Experts of a small language model.
Size: 13 layers, vocabulary 16384, 11.1M parameters.
Training: a variant of SOAP for the experts, 269M tokens, 7378 steps.
Below are experts of layer 3 (counted from 0) of a mixture-of-experts language model. Rows are named down (a neuron's output weights, with its number) and show model dimensions 0-95. Each number is 200 + 40 x the weight over its row's rms, rounded and kept within 0 to 999.
Before each expert's rows: a language model's description of what the expert responds to. This comes from a sample of Wikipedia text that the model never trained on.

# expert 52
Name-ending suffixes. Final pieces of surnames, place names and words, such as ton, wood, land, field, son, er, e.g. Eul-er, Pass-enger.
down0,212,181,144,215,247,259,250,204,200,186,157,78,213,156,218,222,269,219,216,181,202,259,171,207,225,219,263,203,266,208,210,225,239,196,224,160,139,222,177,155,185,134,205,284,186,133,174,229,128,151,185,169,158,212,172,203,175,209,252,156,170,214,220,167,285,204,198,162,184,225,198,234,162,133,244,232,180,290,153,176,206,193,213,209,172,157,179,251,108,207,206,184,171,262,246,233
down1,210,241,188,196,187,97,166,192,234,223,296,246,160,212,179,135,204,262,185,224,212,281,198,182,225,220,235,207,243,180,130,160,235,207,179,229,249,189,180,231,208,200,182,196,223,236,252,152,186,188,266,237,156,176,191,203,204,321,202,145,114,231,219,220,210,164,204,183,243,131,174,152,138,151,188,171,134,147,186,256,230,209,113,146,188,198,182,204,198,160,267,220,193,217,193,217
down2,207,226,208,215,203,203,229,195,180,205,212,197,226,139,169,113,181,144,162,192,231,168,133,241,186,108,178,212,166,233,236,219,123,231,166,159,207,270,179,161,234,178,205,271,136,220,136,142,181,187,161,211,265,190,156,191,243,186,243,217,107,213,222,221,223,230,169,147,217,244,196,200,109,151,154,181,222,164,211,244,187,181,238,132,274,169,141,191,154,244,146,226,264,196,232,217

# expert 4
Dates and dashes. Month names and en/em dashes in dates, birth–death spans and ranges, e.g. born September 23, (1895 – 1963), 7 March.
down0,189,222,187,221,176,231,225,144,249,286,280,206,246,198,172,194,220,218,193,264,148,166,200,227,214,173,221,175,229,248,189,187,238,194,208,240,204,196,235,217,187,190,203,217,194,222,220,138,270,195,191,223,141,190,159,180,216,270,261,255,177,181,185,130,220,159,190,181,219,234,266,178,148,143,242,284,218,278,212,261,307,131,248,288,263,197,260,183,232,164,190,245,190,212,168,215
down1,152,222,187,167,121,148,116,166,164,137,209,217,230,307,154,163,194,248,169,217,228,184,198,167,266,168,180,184,206,156,191,227,243,249,153,219,197,137,179,230,198,266,199,163,287,261,223,265,124,148,232,272,261,166,228,179,202,208,202,175,186,149,179,200,120,234,177,192,228,205,185,152,169,151,225,179,155,198,164,190,203,256,254,209,231,211,133,220,189,170,207,206,173,191,175,260
down2,246,235,157,282,181,117,149,216,182,291,219,151,206,173,186,113,186,164,243,200,286,259,184,214,210,219,180,234,191,243,155,229,239,218,236,188,233,245,191,163,181,139,178,222,254,198,198,226,233,191,229,273,197,144,180,132,149,248,193,160,164,255,215,237,219,217,266,249,125,173,155,135,194,224,181,194,187,122,235,245,172,169,192,189,223,175,200,256,247,137,209,179,177,194,217,236

# expert 31
Institutional and pronoun nouns. Relative pronouns who and which, personal pronouns, percent signs, and group nouns like police, government, people, team.
down0,162,192,204,209,150,242,291,187,188,235,183,190,146,119,160,160,232,257,166,233,257,195,180,217,241,123,187,173,191,116,193,204,124,241,215,153,85,165,202,254,194,168,153,229,195,168,143,196,139,187,262,183,138,210,196,212,163,222,151,178,230,229,191,160,256,231,239,137,215,208,175,234,214,203,285,175,144,242,193,170,263,199,214,190,205,199,199,177,217,244,192,213,188,177,288,238
down1,156,173,218,183,235,195,185,203,134,261,200,169,208,254,183,225,156,204,161,210,243,233,219,244,249,148,210,124,224,210,204,211,139,163,160,201,231,208,172,129,222,206,211,165,217,238,252,278,295,164,203,211,167,225,147,186,185,222,164,140,196,224,258,197,295,262,127,230,265,229,221,197,237,151,146,129,221,182,284,223,209,211,198,154,209,225,222,157,235,176,203,180,247,108,184,159
down2,219,206,180,168,236,201,266,230,165,280,259,232,312,238,195,214,124,207,230,198,165,99,214,191,169,227,239,196,251,177,191,210,219,161,207,175,169,128,189,244,211,238,207,170,158,209,271,257,181,181,211,193,173,156,213,225,201,212,163,182,160,216,123,245,254,227,191,75,216,167,153,208,217,212,168,196,248,202,138,161,233,165,159,191,177,266,151,220,183,184,227,166,288,218,210,192

# expert 38
Table cell separators. Pipe characters separating cells in wiki tables of scores and statistics, occasionally semicolons or quotes.
down0,200,237,221,147,216,222,201,161,145,149,247,170,114,230,131,191,174,219,182,84,202,242,190,261,142,267,215,258,207,196,168,143,200,203,235,128,203,154,226,261,197,267,213,172,210,214,247,227,176,154,223,215,140,214,182,157,169,157,204,238,236,191,208,208,159,187,212,198,180,226,254,137,196,201,257,242,185,263,219,247,212,133,242,144,191,277,134,199,213,165,204,137,181,240,193,146
down1,172,253,202,229,133,238,164,214,250,174,195,240,160,149,191,143,130,186,175,188,106,239,159,207,149,188,190,158,150,200,194,174,235,204,258,200,247,258,233,122,278,146,183,210,172,203,217,240,252,231,194,179,227,249,191,194,207,209,202,226,235,224,200,180,228,132,252,266,178,195,175,147,249,190,182,133,256,220,264,142,131,176,161,189,145,245,207,132,198,206,155,215,285,152,189,223
down2,224,218,93,208,194,246,214,217,221,175,157,250,228,179,208,233,173,141,197,199,169,212,247,232,256,277,167,224,216,140,162,164,199,226,187,243,176,218,243,211,145,114,195,155,138,196,221,209,206,282,103,241,208,198,206,169,160,183,269,192,161,155,199,264,177,214,213,135,205,178,231,213,201,189,215,193,263,218,192,233,138,137,190,220,280,186,184,256,126,177,146,169,275,214,249,216

# expert 25
Name-ending pieces. Final pieces of surnames, given names and place names, such as -ley, -ton, -ford, -ville, -ie, Angeles.
down0,193,176,174,175,182,224,226,154,177,208,182,230,248,261,230,158,152,172,188,247,242,208,192,263,194,194,224,236,225,253,144,165,182,277,195,142,232,180,208,142,281,202,177,206,234,207,165,218,160,210,188,221,221,221,176,130,198,150,156,242,222,89,333,214,195,133,149,134,195,196,159,194,164,184,275,257,236,241,168,209,215,228,154,224,247,140,203,261,196,155,210,233,192,165,212,182
down1,143,200,199,228,213,131,221,113,192,217,202,219,243,228,248,157,208,249,185,129,196,197,182,195,194,215,209,70,197,290,181,186,172,227,170,229,192,139,246,178,157,185,170,201,244,228,228,208,170,212,203,238,179,139,233,177,290,207,127,249,318,253,223,206,223,194,196,240,218,171,226,130,271,180,205,222,217,233,168,168,173,192,157,252,250,230,235,159,188,216,168,206,239,138,217,202
down2,166,180,251,288,232,238,177,128,265,229,212,197,233,213,174,154,143,240,281,176,190,170,192,184,182,263,186,241,197,204,169,151,178,235,172,199,163,169,175,85,267,209,143,171,149,235,126,199,182,213,164,132,171,173,183,170,237,210,150,260,142,149,202,216,236,236,208,218,185,148,258,181,270,189,258,243,192,217,220,257,212,188,202,177,193,225,152,255,181,232,211,213,271,227,264,198

# expert 63
Capitalized name starts. Initial capitalized pieces of first names, surnames and place names, like Sand-ford, Al-tona, John, Red, Mar.
down0,205,213,194,136,252,240,275,182,172,234,201,283,178,124,221,188,175,202,229,241,221,233,196,226,191,183,156,181,270,188,176,143,184,177,311,199,100,169,202,210,117,170,162,147,224,185,218,192,252,257,204,192,116,159,263,169,273,200,180,177,145,182,198,257,238,231,253,230,191,223,209,174,173,128,219,190,214,180,194,249,157,117,196,190,231,173,208,148,252,223,208,227,244,206,218,184
down1,251,173,187,316,113,202,120,200,223,235,218,197,177,237,228,164,204,203,175,176,213,244,254,256,257,206,177,227,170,255,114,221,228,210,232,123,160,206,244,216,171,134,206,212,154,154,261,197,163,233,177,241,194,154,219,213,166,320,248,223,172,194,173,217,196,182,260,253,164,224,218,211,204,217,186,239,216,162,274,164,250,220,210,183,220,244,178,191,141,154,203,181,236,225,179,135
down2,217,244,210,258,278,245,176,294,201,182,115,201,247,262,229,240,204,217,239,214,199,237,180,188,227,205,225,243,200,198,209,168,218,170,168,270,184,196,224,139,140,197,133,212,162,301,201,237,252,191,152,173,179,236,198,125,127,186,155,180,186,180,192,238,174,187,187,249,258,219,205,212,221,191,246,172,177,222,133,227,180,169,241,194,251,122,188,195,209,188,150,313,136,210,195,163

# expert 33
Opening parentheses. Space-prefixed opening parentheses before conversions, years or notes, e.g. 205 feet (62.71 m), plus single initial letters starting words.
down0,160,249,216,235,138,232,156,265,94,263,233,222,167,128,191,251,111,191,182,237,172,131,164,218,182,172,151,200,259,201,212,200,137,189,205,240,224,187,210,234,207,210,172,172,209,134,206,237,171,204,236,272,152,243,238,215,252,206,215,237,223,240,224,162,215,214,150,132,192,307,225,202,202,252,217,170,179,262,203,200,150,170,160,257,234,216,198,173,217,186,160,164,188,150,277,186
down1,265,190,182,186,155,139,183,190,239,184,258,242,86,161,264,153,155,169,159,139,115,167,145,187,261,172,205,206,213,257,156,178,284,131,152,211,239,196,271,210,243,179,187,238,161,212,213,170,189,177,190,281,255,167,147,230,196,200,194,206,173,227,239,205,130,173,182,243,160,178,155,205,189,239,237,216,242,152,193,160,227,210,168,168,249,164,245,235,182,153,178,192,165,146,206,229
down2,153,187,231,244,234,175,157,280,280,243,317,229,214,212,153,210,163,144,143,156,195,259,190,191,235,131,221,218,170,140,130,178,202,160,186,204,218,191,222,151,239,251,194,192,160,195,196,172,250,185,171,249,250,250,216,216,159,182,174,196,168,256,210,198,173,235,199,148,215,178,279,183,154,231,139,214,185,169,256,127,141,202,216,263,214,159,248,187,254,190,191,183,187,145,268,236

# expert 7
Determiners and quantifiers. Determiners and quantifiers opening a noun phrase, mostly the, plus that, its, their, other, both, many, two.
down0,147,262,164,216,111,215,194,149,158,186,247,205,152,232,221,222,240,244,176,133,251,126,172,246,212,171,285,132,257,169,190,189,163,158,189,200,231,166,200,246,217,211,249,204,137,132,160,233,205,202,190,140,175,257,179,216,148,192,161,219,188,124,184,171,218,244,97,208,253,220,221,168,189,142,244,180,186,251,195,208,202,217,170,164,128,154,184,182,201,194,176,153,216,263,259,223
down1,190,177,174,183,210,251,180,178,215,151,261,236,228,234,200,140,237,248,187,276,192,196,175,204,214,208,189,212,216,205,152,213,239,223,219,204,254,97,218,204,190,206,201,215,210,218,171,284,230,257,232,281,155,284,216,169,190,120,218,138,254,179,182,213,218,229,126,227,207,168,226,219,171,185,202,215,216,247,180,159,210,82,196,143,174,212,271,262,232,153,229,288,218,167,141,229
down2,235,202,150,210,271,143,250,155,184,156,175,146,251,242,219,174,181,215,189,177,283,185,244,203,145,178,277,203,269,187,204,172,190,174,199,230,164,151,177,225,127,231,252,187,121,229,229,123,178,272,290,221,128,157,221,151,203,173,256,222,213,250,194,236,225,214,296,194,235,202,197,246,192,229,203,228,178,215,247,155,243,136,208,200,222,247,151,208,245,162,218,166,225,164,191,209

# expert 18
Table pipes, Romance articles. Pipe separators inside table rows after numbers or names, plus Romance particles in place names such as de, la, Les, del.
down0,209,215,249,129,144,211,227,231,215,213,154,242,204,180,278,188,226,208,189,175,172,240,184,176,133,180,169,229,281,228,153,194,149,283,212,203,288,199,184,111,213,246,154,173,229,231,128,165,238,240,118,238,214,220,178,206,190,123,189,185,219,141,218,204,177,245,200,159,187,235,183,181,264,158,179,266,176,143,132,181,219,271,240,183,151,193,143,149,213,128,197,201,196,201,225,194
down1,143,212,232,248,217,122,182,231,246,188,216,130,173,181,268,208,170,177,181,238,204,168,288,232,191,200,184,220,215,165,180,260,282,141,184,203,148,168,201,252,157,157,181,237,145,203,205,147,176,171,201,188,213,200,145,193,210,211,252,101,241,196,245,152,260,169,207,277,201,148,272,185,163,234,226,231,160,262,250,167,222,203,186,191,238,198,156,212,250,158,174,125,183,277,245,222
down2,186,178,188,197,199,130,164,200,182,178,77,240,177,257,249,203,197,175,178,133,240,160,237,188,243,213,255,162,173,155,147,237,186,216,206,159,144,177,170,203,136,210,191,109,228,166,211,283,168,202,257,186,225,164,233,228,189,187,224,185,194,194,219,205,232,256,150,233,218,221,165,249,167,195,271,225,201,83,235,160,196,253,202,201,134,262,216,217,226,209,179,158,253,278,168,236

# expert 24
Institutional title words. Words in names of organizations, offices and events, such as National, University, World, League, Deputy, Presidential, Convention, senior.
down0,172,226,260,95,151,159,197,157,281,161,195,180,266,222,147,251,226,200,173,200,157,154,201,246,198,249,219,168,252,233,215,151,234,182,216,251,197,228,150,226,211,318,185,169,229,198,155,187,237,191,171,202,173,228,216,195,224,214,174,245,188,215,159,150,198,277,230,165,216,291,269,205,167,164,233,236,142,216,127,233,162,211,187,257,210,177,243,202,126,218,171,181,203,263,170,226
down1,184,209,230,135,201,231,134,222,271,188,155,167,174,159,189,159,194,184,224,90,200,88,158,145,191,192,234,172,244,222,235,209,210,235,253,219,169,247,150,186,196,167,206,108,142,226,207,237,140,129,215,160,184,223,201,153,224,152,165,199,197,236,242,179,189,207,118,213,191,243,203,167,150,252,259,177,134,139,179,159,185,168,228,214,232,240,230,173,221,171,151,190,255,258,173,220
down2,201,138,173,144,168,219,126,211,183,183,186,198,183,179,174,229,170,219,252,175,176,198,255,239,213,137,175,192,235,157,175,156,170,211,225,232,224,216,271,149,185,138,100,256,157,218,228,137,206,143,200,191,239,96,139,220,177,163,196,215,220,215,238,230,156,205,193,231,182,204,184,197,184,172,174,249,220,131,278,259,129,232,188,336,189,197,239,210,219,184,186,208,211,269,170,189

# expert 16
Commas. Commas after dates, years, places and clauses, e.g. January 9, 2009; Gävle, Sweden; also some "and"/"but" connectors.
down0,320,152,173,95,221,248,227,157,219,221,166,209,219,114,241,256,203,232,234,162,180,144,167,212,159,225,193,224,189,195,234,237,220,230,241,184,173,207,190,204,205,217,224,244,247,170,190,189,291,222,187,246,221,174,183,205,187,181,194,171,176,161,246,162,222,216,186,183,203,193,219,247,272,184,223,262,228,145,251,248,201,245,207,154,186,67,94,169,182,213,152,198,180,223,213,221
down1,158,198,170,221,204,152,173,220,193,258,189,193,188,248,243,222,202,162,235,162,208,258,213,215,179,126,160,238,224,274,197,211,222,232,217,200,266,250,180,101,215,272,210,217,158,261,221,186,213,247,181,262,231,157,265,222,219,261,197,213,212,170,174,228,158,140,240,167,185,179,105,193,215,296,194,167,104,249,278,234,177,174,214,198,205,252,178,165,246,182,194,225,218,119,220,209
down2,182,269,238,224,258,120,148,208,241,171,227,201,180,255,243,195,177,196,157,236,225,170,247,246,259,208,186,212,126,220,218,172,257,234,167,161,178,232,220,228,187,193,225,203,154,155,194,280,158,205,176,209,211,291,247,194,133,188,177,192,168,217,190,143,242,201,261,210,236,160,178,184,195,261,224,262,63,153,215,227,236,218,198,210,199,285,211,144,231,197,215,212,199,191,165,118

# expert 59
Digits in numbers. Single digits and ordinal th inside numbers in tables, race results, road names and scores, such as 12th, NC 132, 5.60%.
down0,160,166,204,156,106,245,269,242,235,191,163,269,164,209,186,216,154,216,173,164,210,182,204,143,199,225,206,243,131,212,181,214,251,286,177,166,285,138,184,276,229,127,198,244,126,165,170,220,236,169,219,223,249,249,172,211,132,170,209,245,189,186,190,197,228,171,199,142,258,212,240,188,190,221,214,164,177,306,180,219,179,231,197,187,225,133,185,215,289,170,245,201,175,212,207,227
down1,202,186,209,212,244,260,199,248,206,168,179,190,226,227,243,185,211,143,176,216,192,139,139,217,203,175,200,301,173,280,187,232,212,168,164,218,242,220,232,175,186,157,209,164,155,267,197,202,221,247,185,186,275,220,249,135,172,208,150,247,150,126,268,221,168,129,281,139,195,185,223,202,122,152,237,184,242,215,155,250,212,270,191,175,304,184,179,198,211,169,190,158,229,219,251,214
down2,199,210,171,184,236,222,184,199,179,149,168,210,270,193,205,230,231,198,248,184,270,158,206,210,150,219,210,193,249,219,251,217,244,215,147,207,150,193,189,199,222,170,186,206,184,320,182,156,178,185,172,175,146,234,275,204,176,103,259,229,171,204,188,167,169,222,207,187,221,160,200,241,196,263,105,242,255,241,173,253,192,105,128,299,188,189,175,176,185,237,217,225,274,216,137,221

# expert 46
Syllables after capitals. Word pieces like ock, amp, oot, ard that follow a single capital letter starting a name or word, e.g. B-oot-le, F-avor-ite.
down0,177,256,117,197,251,163,214,214,225,246,183,215,181,193,259,251,173,177,176,181,219,197,99,145,220,165,238,211,249,199,219,185,243,200,194,211,187,244,165,261,229,113,184,232,179,173,169,196,170,236,179,258,205,226,184,179,150,120,261,228,231,97,341,192,242,205,172,194,175,156,238,184,172,188,225,179,214,118,196,248,188,272,192,166,217,151,261,228,167,200,225,207,184,196,189,195
down1,207,236,148,296,212,154,169,220,211,258,231,210,212,255,284,245,209,181,196,242,191,203,274,243,253,156,149,191,173,206,233,133,208,202,195,94,179,255,212,215,180,198,221,234,155,247,228,138,176,196,186,268,220,217,191,161,202,257,230,182,174,214,213,222,197,175,111,248,154,269,134,175,198,179,162,128,235,298,268,201,237,251,234,201,212,198,222,180,211,217,216,208,266,191,191,190
down2,211,83,260,205,235,229,225,254,206,227,143,249,180,184,194,244,206,237,210,245,176,191,168,175,145,159,117,210,156,268,214,196,181,210,210,141,250,165,227,186,182,195,305,181,177,227,203,209,197,233,189,282,173,140,85,156,174,206,262,211,172,190,255,203,202,167,128,153,167,188,212,138,194,226,176,199,118,180,216,216,190,186,166,241,219,200,204,217,296,213,215,199,168,223,243,194

# expert 23
Spaces and dashes before numbers. Bare spaces and en dashes placed right before digits, in table cells, score lines like 0–0, and year lists.
down0,200,203,179,175,192,153,253,260,201,216,233,271,224,161,303,174,202,166,194,213,248,174,157,205,245,118,192,183,254,217,199,211,220,224,175,198,218,146,194,155,191,204,254,300,204,201,186,180,186,185,176,250,251,210,132,187,217,196,201,186,144,226,210,232,153,153,192,160,172,193,113,182,154,262,196,224,199,86,206,171,166,231,170,218,285,162,201,256,286,139,202,244,259,168,181,195
down1,231,152,175,235,223,270,133,226,197,172,153,260,226,209,182,226,191,230,156,285,178,278,222,241,146,169,143,219,196,174,171,225,224,246,164,201,172,208,148,174,272,159,131,243,217,300,179,131,197,186,202,189,135,244,184,242,165,214,228,246,213,133,209,146,213,168,255,133,220,174,196,235,214,186,213,248,280,186,205,264,232,157,200,196,185,249,256,264,213,241,233,169,194,206,230,228
down2,140,191,250,235,181,246,152,242,313,185,186,181,221,176,204,207,193,261,211,189,163,215,150,214,136,234,206,137,242,215,177,257,165,192,179,126,172,165,245,196,162,196,272,262,152,257,261,241,264,174,195,219,185,240,264,141,192,204,245,170,245,228,207,233,145,177,214,176,203,187,221,170,192,211,192,202,213,250,180,135,269,233,235,211,209,261,133,219,213,166,269,273,239,155,172,256

# expert 60
Mid-word letter chunks. Word-internal pieces of foreign or rare names and words, such as hn in Panethnic, ich in Vichtis, ingham, il.
down0,223,232,177,212,124,203,238,210,176,256,223,209,111,153,192,257,221,237,206,180,172,211,228,220,226,193,159,169,158,232,339,148,148,173,183,183,107,153,238,222,229,172,219,216,208,208,214,127,292,203,222,205,156,225,184,187,252,157,239,232,226,236,170,201,217,233,238,221,236,233,224,210,163,185,179,251,203,246,285,184,140,209,153,172,189,125,192,250,222,216,239,232,257,265,217,222
down1,185,214,163,197,196,211,278,177,280,204,146,242,160,215,173,170,163,307,210,155,204,254,233,269,176,228,201,169,230,215,140,222,205,144,215,244,212,269,226,144,182,168,252,156,230,195,213,149,150,179,246,195,124,268,196,145,183,205,179,207,200,223,208,185,136,164,206,212,128,201,179,130,217,143,248,171,186,167,171,166,184,234,190,201,199,216,266,160,124,154,131,251,265,218,221,167
down2,248,217,178,194,255,155,283,240,185,225,215,210,184,191,187,201,204,162,218,189,187,150,223,187,162,237,189,205,272,129,140,173,224,235,111,258,232,147,219,185,233,239,241,129,276,180,158,138,243,244,197,232,133,143,204,208,195,149,176,137,237,164,221,179,203,222,181,223,197,226,210,194,189,166,186,246,303,273,175,267,222,204,128,141,199,203,234,193,203,123,160,262,231,224,203,186

# expert 29
Common nouns after determiners. General nouns following the, a, or his in running prose, such as season, period, school, city, group, problem.
down0,143,164,178,181,131,236,247,260,267,207,185,141,251,197,213,178,198,209,219,192,175,195,186,144,241,128,248,173,160,264,240,189,287,203,220,214,237,165,210,186,240,275,228,205,207,192,141,218,133,248,197,196,171,181,237,215,166,173,193,160,285,202,229,219,189,197,191,259,163,206,250,229,194,105,209,229,168,193,219,115,211,234,176,302,271,233,204,201,224,170,192,214,260,238,200,122
down1,207,282,232,192,237,194,194,130,141,225,142,236,157,168,265,279,197,264,224,193,185,196,167,170,210,131,204,172,198,218,292,202,147,189,183,125,174,214,137,191,273,104,237,228,155,211,241,207,235,217,243,192,246,151,199,196,218,185,225,243,146,203,148,195,231,223,200,265,167,148,208,167,209,157,158,196,142,152,195,213,203,266,174,149,239,188,151,176,179,157,205,173,194,218,293,210
down2,194,246,112,190,217,223,190,221,180,235,230,159,130,165,162,117,197,163,163,182,202,127,132,224,202,166,193,262,241,215,231,177,204,173,174,197,168,205,216,243,184,254,235,200,218,192,193,90,191,155,155,196,138,208,243,174,226,226,133,168,166,252,195,210,173,197,211,192,250,232,201,97,225,136,150,230,266,199,220,261,192,215,128,129,160,185,173,232,178,177,181,189,240,213,298,204

# expert 40
Numerals and adjectives. Number words and common adjectives or determiners before nouns, e.g. five divisions, a new constitution, wooden hangar, two.
down0,197,213,208,106,142,253,311,197,169,241,203,202,237,200,243,179,157,203,243,257,234,203,162,168,109,222,221,165,233,165,140,216,130,215,207,156,212,267,215,149,172,171,151,145,259,212,189,195,205,223,272,185,147,192,210,142,242,208,216,208,131,177,207,201,269,219,208,214,225,168,178,227,217,119,262,216,187,206,167,164,233,125,236,236,172,214,223,181,273,192,214,200,286,199,163,197
down1,219,189,198,180,252,315,212,225,188,236,217,197,235,214,264,174,98,275,187,237,151,177,183,157,197,142,238,322,195,138,189,198,160,215,176,147,122,222,198,142,203,183,187,186,208,217,237,239,194,227,225,232,226,149,152,136,191,302,169,172,245,189,185,182,245,176,181,150,178,223,265,168,238,185,216,177,157,211,179,164,181,159,226,179,191,266,230,178,237,164,194,249,241,165,194,173
down2,208,196,194,212,185,204,214,194,137,229,99,236,187,192,228,219,176,183,157,155,250,179,273,163,208,159,155,175,223,188,252,242,91,136,237,237,199,215,218,179,219,244,256,211,205,190,215,220,221,185,201,220,215,245,123,229,134,169,211,250,208,192,191,157,189,234,188,228,240,288,176,283,192,241,132,184,248,215,201,223,115,218,122,230,157,179,155,167,202,242,218,193,244,201,212,89